Weights of a small mixture-of-experts language model, trained from scratch on English Wikipedia.
Size: width 448, vocabulary 23015.
Experts: 96 experts in each of 4 layers, 96 SwiGLU neurons an expert, 3 picks a token, a softmax router, a shared expert of 128 neurons.
Training: a variant of Adam for the experts, 339M tokens, 5169 steps.
Below are experts of layer 3 (counted from 0) of a mixture-of-experts language model. Rows are named router (the router's row for the expert) and show model dimensions 224-255. Each number is 128 + 24 x the weight over its row's rms, rounded and kept within 0 to 255. Numbers have three digits each.
Before each expert's rows: a language model's description of what the expert responds to. This comes from a sample of Wikipedia text that the model never trained on.

# expert 2
Spaces and pipes opening a new table cell, especially the first cell after a header divider in election result tables (| Labour |).
router:179167156130116118122146127141134125141154128114127120091078140118155115092132129118098155133147

# expert 55
Pipes and line breaks closing rows of football league tables after points and goal difference, plus some year digits in prose.
router:137149087106148126118154082149148103125167174129118105107146086142096148124128149140107161150144

# expert 60
Parentheses and dashes before actor names in plot summaries and cast lists, plus articles and commas in TV episode text.
router:158158174146112122107140110136112156135150108122107164123107147139140130138120143142101129147116

# expert 5
Personal pronouns and relative who naming a biography's subject, mostly after the opening definition, such as footballer who, He was, his.
router:167115136104159106142183140132155139169132157087116143150140153128100126108122111095091136130148

# expert 38
Pieces of chemical and scientific terms (enz, ance, idae, protein, receptor) and numbers in climate, sports or chess tables.
router:170164134106099105123125143123133147141141147141110135119131153146129123126115169109092141145140

# expert 49
Pipes, semicolons, spaces and digits between numbers in statistics tables and number lists, e.g. 10.3 | 2.2, 12; 281;.
router:160151139114113114102183087140120152103161131162139145095126127152129138094091137145099102166091

# expert 28
Middle word pieces of personal and foreign names or terms, such as Ma-ure-en, E-red-ivisie, Eic-hel, plus first-name starts like Alex, Van.
router:119166094121094130146145124068099144082130118101174141120110100151134152151079115115168134104141

# expert 53
Pipes and digits right after scores or results in game-log and election tables, such as W 126–116 |, 1–0, vote percentages.
router:142126098091108100127142071115160139111157125138144128090133143131128144113118130125125131145132

# expert 44
Periods, closing quote-periods and line breaks ending sentences or paragraphs, especially before or after ==History== style section headings.
router:122157166148165115103119169139141120159171191100146093104121127097154119163090129095107148108090

# expert 37
Pipes, decimal points and digits inside vote counts and percentages in election-result tables, e.g. 234.86, 11,139, Total votes rows.
router:157166132123108123128176099117099144106154165156122136070122149139153162103136141136120137152125

# expert 22
Spaces, digits and commas in the middle of long numbers, dates and percentages, especially election result tables and years like 1954.
router:178146119107130109141158130132108132128155155124135121110138155154145150105101174155102130147142

# expert 7
Digits, spaces and semicolons in long semicolon-separated result strings and number lists, especially racing results like QAT 1 9; MOH 2;.
router:184183147104124069107176100117124111125150131116125125087125136144169152133108171145107149120120

# expert 48
Nouns in census and biography prose, such as size, rate, population, died, age, born, career.
router:179124106153104156147134171125135154144086163101140118154104135113109143119119112120089111153090

# expert 51
Articles such as a, an, The after verbs or prepositions, plus pipe cells in election result tables near Swing or Majority.
router:139094129134133081120151084129136146186142137132072105129114131094106136161103142099110176130124

# expert 41
Line breaks and digits closing infobox fields in place articles, especially after population totals before Density, plus area, built years, record numbers.
router:147116104130107101116159134111106126087134120137137118135100161179152148117123129144119116122142

# expert 21
Word-internal fragments after an initial piece, often Latin-derived roots like iss, transl, bapt, as in fissure, baptized, crisscrossed.
router:138093146132109161130077131127137079113080087092157138129154128138130125133126107106203111119111

# expert 26
Pipes, arrows, colons, semicolons and digits in footballer infobox career lists and season tables, such as 2007: → Cleveland, (loan), Apps.
router:126113090102162153144162105125177116152151167128114105086088100145114139096141095114078151158167

# expert 15
Digits inside years and numbers in tables and prose, plus Chinese, Korean, Japanese and Thai characters, such as 1995, 南山.
router:185153088116111098119159115135111151122170139132125108094132115127137151131112158134106150179135

# expert 54
Sports and group nouns such as team, season, games, tournament, men, women, often in section headings like Career.
router:151117133127110135138146141115119145130129122083087144115131112143159130143145142124153121142090

# expert 19
Line breaks, = heading markers, table pipes, colons and Website fields that start headings, rows or infobox entries in list-heavy articles.
router:087131114125132128142087117134157135108177165161121101091150132122096106106160158110136135138139

# expert 36
Verbs is, was, are, were, be and articles a, an, mostly right after a subject in defining sentences.
router:168102123103129119173160120139164147126124122161094138124125138132095111143118074103098124145141

# expert 16
Closing single quotes after quoted names or terms, proper-noun ends like Wales, Toronto, Society, and Thai script characters.
router:172144104129116096108158099122097137121155169135150127112141113143151155088085164140119178148130

# expert 17
Single letters or short first pieces of a split word, often after a parenthesis, quote or line start, such as v(illage), b., Time zone.
router:066106118162133093137149136173169143102124130137088151136108151084129157162154092081162135107117

# expert 30
Spaces before road numbers after Interstate or Route, year digits, and line breaks closing table rows in election results.
router:133148143116119107116147122145116167106157123159110120106118139162137159115093140116124187159118

# expert 10
Pipes, semicolons and digits inside sports and statistics tables, plus unit tokens after numbers such as in, lb, t, mm.
router:098160095131146128089124113137104159147145153133147112087143126171132106118136155168136105119125

# expert 11
Digits and pipe separators inside data tables like charts, rankings and climate figures, plus scattered prose nouns such as mathematical, health, government.
router:142129123151123137133152114120109104109161134141132115088144138141140129117119151142123177165115

# expert 45
List-item hyphens in infobox lines and en dashes or "to"/"until" in number ranges and scores, like 13–7, 6–0.
router:141144132115142130129097161099120137142155148173156158175158091131161087113150141146142107176130

# expert 43
Medal and placing words in sports result tables, especially third in Bronze medal – third place, plus nearby spaces and pipes.
router:104145099132163137105139083106137120119146123123103096172120105150143123108145170150131137119144

# expert 32
Pipes and numbers following percentage cells in result tables, plus plural nouns and country names such as resources, products, Israel, Sweden.
router:171167155123118096093169079132126134084163150131115136081117140124100149138087172117105176131123

# expert 24
Spaces before numbers in results tables, year digits in dates, and words like during, on, the in event descriptions.
router:146152132104116116101151080134091128117146142132112122120118145130141138125118145126079154141154

# expert 42
Single digits in sports statistics, election figures and years, plus Greek and Cyrillic letters and Moscow, Baku, Azerbaijan.
router:181149118090136089129157109128115135111142140123169094092138108160134144130104151148088151158134

# expert 47
No single theme: pipes in wiki links and ASCII diagrams, surname pieces like -owski, team names like Warriors, Giants.
router:158139141119107090110159128104103145105139146144145134110112135160183109095087190145112116135130

# expert 25
Mixed word fragments inside longer words (man-oe-uvre, Inver-ke-ithing), commas in lists, and digits in dates and citation years.
router:149141161083149112119177113158135151114146150120106089102120159105152155104107172126085144138163

# expert 61
Common nouns for time periods and quantities after the or a, e.g. year, period, week, century, terms, number.
router:121136130168154118144109095096128142145138169118093111134154134120161141144137127120123101128096

# expert 40
Line-initial hyphens starting infobox or list items after a newline, also table pipes and score dashes like 3-3.
router:102124175112112128114106122156153138144173145179118167120149093119103121142111106131137092117116

# expert 52
Nouns about songs, albums, films and charts in music and entertainment articles, such as song, singer, hits, chart, album.
router:144144137131134140138140133117104121097123071069092140158101129176134138113092120140100133146138

# expert 63
Last digits of years and numbers in tables and schedules, month names like August, and stray byte-order bytes.
router:173165118116130085098181079124105143109165165123134129103132136141151136125094163141103146162123

# expert 13
Adjective-like name words and endings after the, of or University, e.g. Central, National, Royal, Catholic, Univers-al, Duc-al.
router:130123106103106150138170135098169178123127125130119132107135154109122168127129162099158150114183

# expert 35
Digits right after a decimal point or space inside numbers, such as 2.0, 3.5/5, 0.061, and spaces within large figures and percentages.
router:147150126119139102137148103149139159141155124125105111111125144143140155106130135151096135129118

# expert 59
Past-tense endings, participles and adverbs in narrative prose, such as fear-ed, said, announced, only, so, noticeably.
router:125091111121160160114113113123089127155028105141104116175083108127161149125137130104102129097106

# expert 12
Middle and final pieces of Spanish, Slavic and other foreign names in sports tables, and place names like York, Jersey, Orleans.
router:170131123118121150146150116097098153146143105127159116095114108155135099118069138172114138082110

# expert 20
Digits, percent signs and pipes inside election vote and percentage columns, such as 100.0% and 59.80%, plus demographic figures.
router:172143111114125096136172084136132115098162145130157104087107158116161145121094129184113159154169

# expert 58
First tokens of sports teams, leagues, venues and months in sports articles and tables, such as NFL, World Series, Milwaukee, Superdome.
router:157086108157107119124143108119152110089130106098114158106132085184128137127102131170155099141118

# expert 0
Numerals, quantifiers and common adjectives before a noun, such as two, first, several, most, new, small.
router:087117132147124166126118151102158129136061133117114137174081133091134148171144139111148121136105

# expert 39
Digits of days and years in dates, especially inside tables of episodes or people, like January 21, 1954, 2016.
router:177157133115095100106165100151101139114158144123115139074126125147118133141101142128111159162106

# expert 18
Modifiers in music, politics and nationality terms, such as major, German, electric, Prime, plus Latin species-name pieces and ordinal th.
router:158134071127146096173148100125125168093169153191093121129179161146141137103147126142116150096107

# expert 14
Word-final or middle pieces of proper names and place names, such as Bronx, Huntsville, Swibel, Wales, plus Historic Places, KO, TKO.
router:164106170147098143131142136146116138089140093075101146103123102103109141145141116155124146071186

# expert 50
Table column headers like Votes, %, Candidate, Goals, Pts, Notes, and pipes or semicolons separating empty or result cells.
router:180157114121116124127152126142155143121117112122097131066126113121153161132096173180069129141162

# expert 8
Periods, commas, exclamation marks and contractions inside quoted speech or informal prose, often after said, with words like you, I, really.
router:126127092162143091108151112141134116122144141122115123085106117122160115126109164152125125106066

# expert 29
Pipe separators ending a name or place cell in lists and records, such as historic-house registers, boxing records and team rosters.
router:164138148106158107088158105129141151151191134176123155098123131141114107144127138116110142159167

# expert 9
Word pieces inside South Asian personal and place names, often film or song credits, like Kap-oor, Bh-ojpur, Raj, Singh.
router:169140164122098075091152094128154126127158116156148120085158151116110149118136150134108104181095

# expert 62
Occupation and role nouns or their ending pieces, like player, politician, director, coach, chaplain, astronomer, Senator.
router:103143202120090113136153139126134113111089117082108160125129145088139156119101136155131148114129

# expert 27
Transitive verbs and verb endings after subjects or "to" in narrative prose, like made, took, comparing, offers, maintain.
router:134064121115135107117104129150108092134048110113124131192081126112175133134126135130150147114107

# expert 56
Determiners and pronouns opening a noun phrase, such as the, The, this, its, these, some, all.
router:100142128101141177148117173113133164103058156149146104160097142113121155111142127119129120123099

# expert 23
Spaces before years, digits and words in military unit histories and wars, such as 1862, World War, troops, Corps, km.
router:125115117128112064112142119134122130116161149110176113150163132114152126139167118123113149112119

# expert 4
Blank-line newlines ending a paragraph or table before a new heading or paragraph, plus table separators and word-initial capitals like H, gen.
router:087140121110129150137092115089167133112162158132142133132152166094091114132121120116130119130118

# expert 31
Field names and values in taxonomy and biography infoboxes after a dash or line break, e.g. Phylum, Family, Species, Occupations, Arthropoda.
router:134136131126125137139093101129117118151074120120131155133175083130096116108151143128153126159143

# expert 46
Prepositions and verbs in biographies linking a person to schools, ranks or posts, such as graduate of, attended, promotion to.
router:126143169134119133132123130156120127127118125124113163177121128140134140114151156098112147121103

# expert 6
First names and their word pieces in biographies and name lists, such as William, Robert, Jo-han, Nikol-ay.
router:145140114108115090128165089132144140083157126106144148111127104108160144109126140151123171102131

# expert 34
Opening pieces of split common words, often prefixes after a quote or article, such as dis-appointed, un, re, sp, sub-mit.
router:104086117137122109127103135154152085132029120123105152159128153117111148165120088115167116111095

# expert 57
Hyphens starting bibliography or list entries, and punctuation or prepositions within citations, like "- Parker, Frederick D.", ISBN, pp.
router:133150131134096070152157096153145153125153106156149142076140127132084135104130099134104111103171

# expert 3
Digits and symbols inside geographic coordinates, especially seconds before ″ or N/E, such as 37°35′8″; also spaces in tables.
router:149113134096131092084168141112109140108168124119124120122158115138120146106096109118108137159132

# expert 1
Digits inside years and year ranges, mostly the third or fourth digit, e.g. 20'2'3, 19'7'6, 2009–20'1'3, in career and award lists.
router:126140094122108118106112116106092111125189091161126122078141131140153114093090149129110148154110

# expert 33
Items in semicolon-separated sports result strings (W; L; D), race entries, and digits in years and table numbers.
router:180177122106119108105146126123144119126173134124134129084154146149153168109099148145108160157149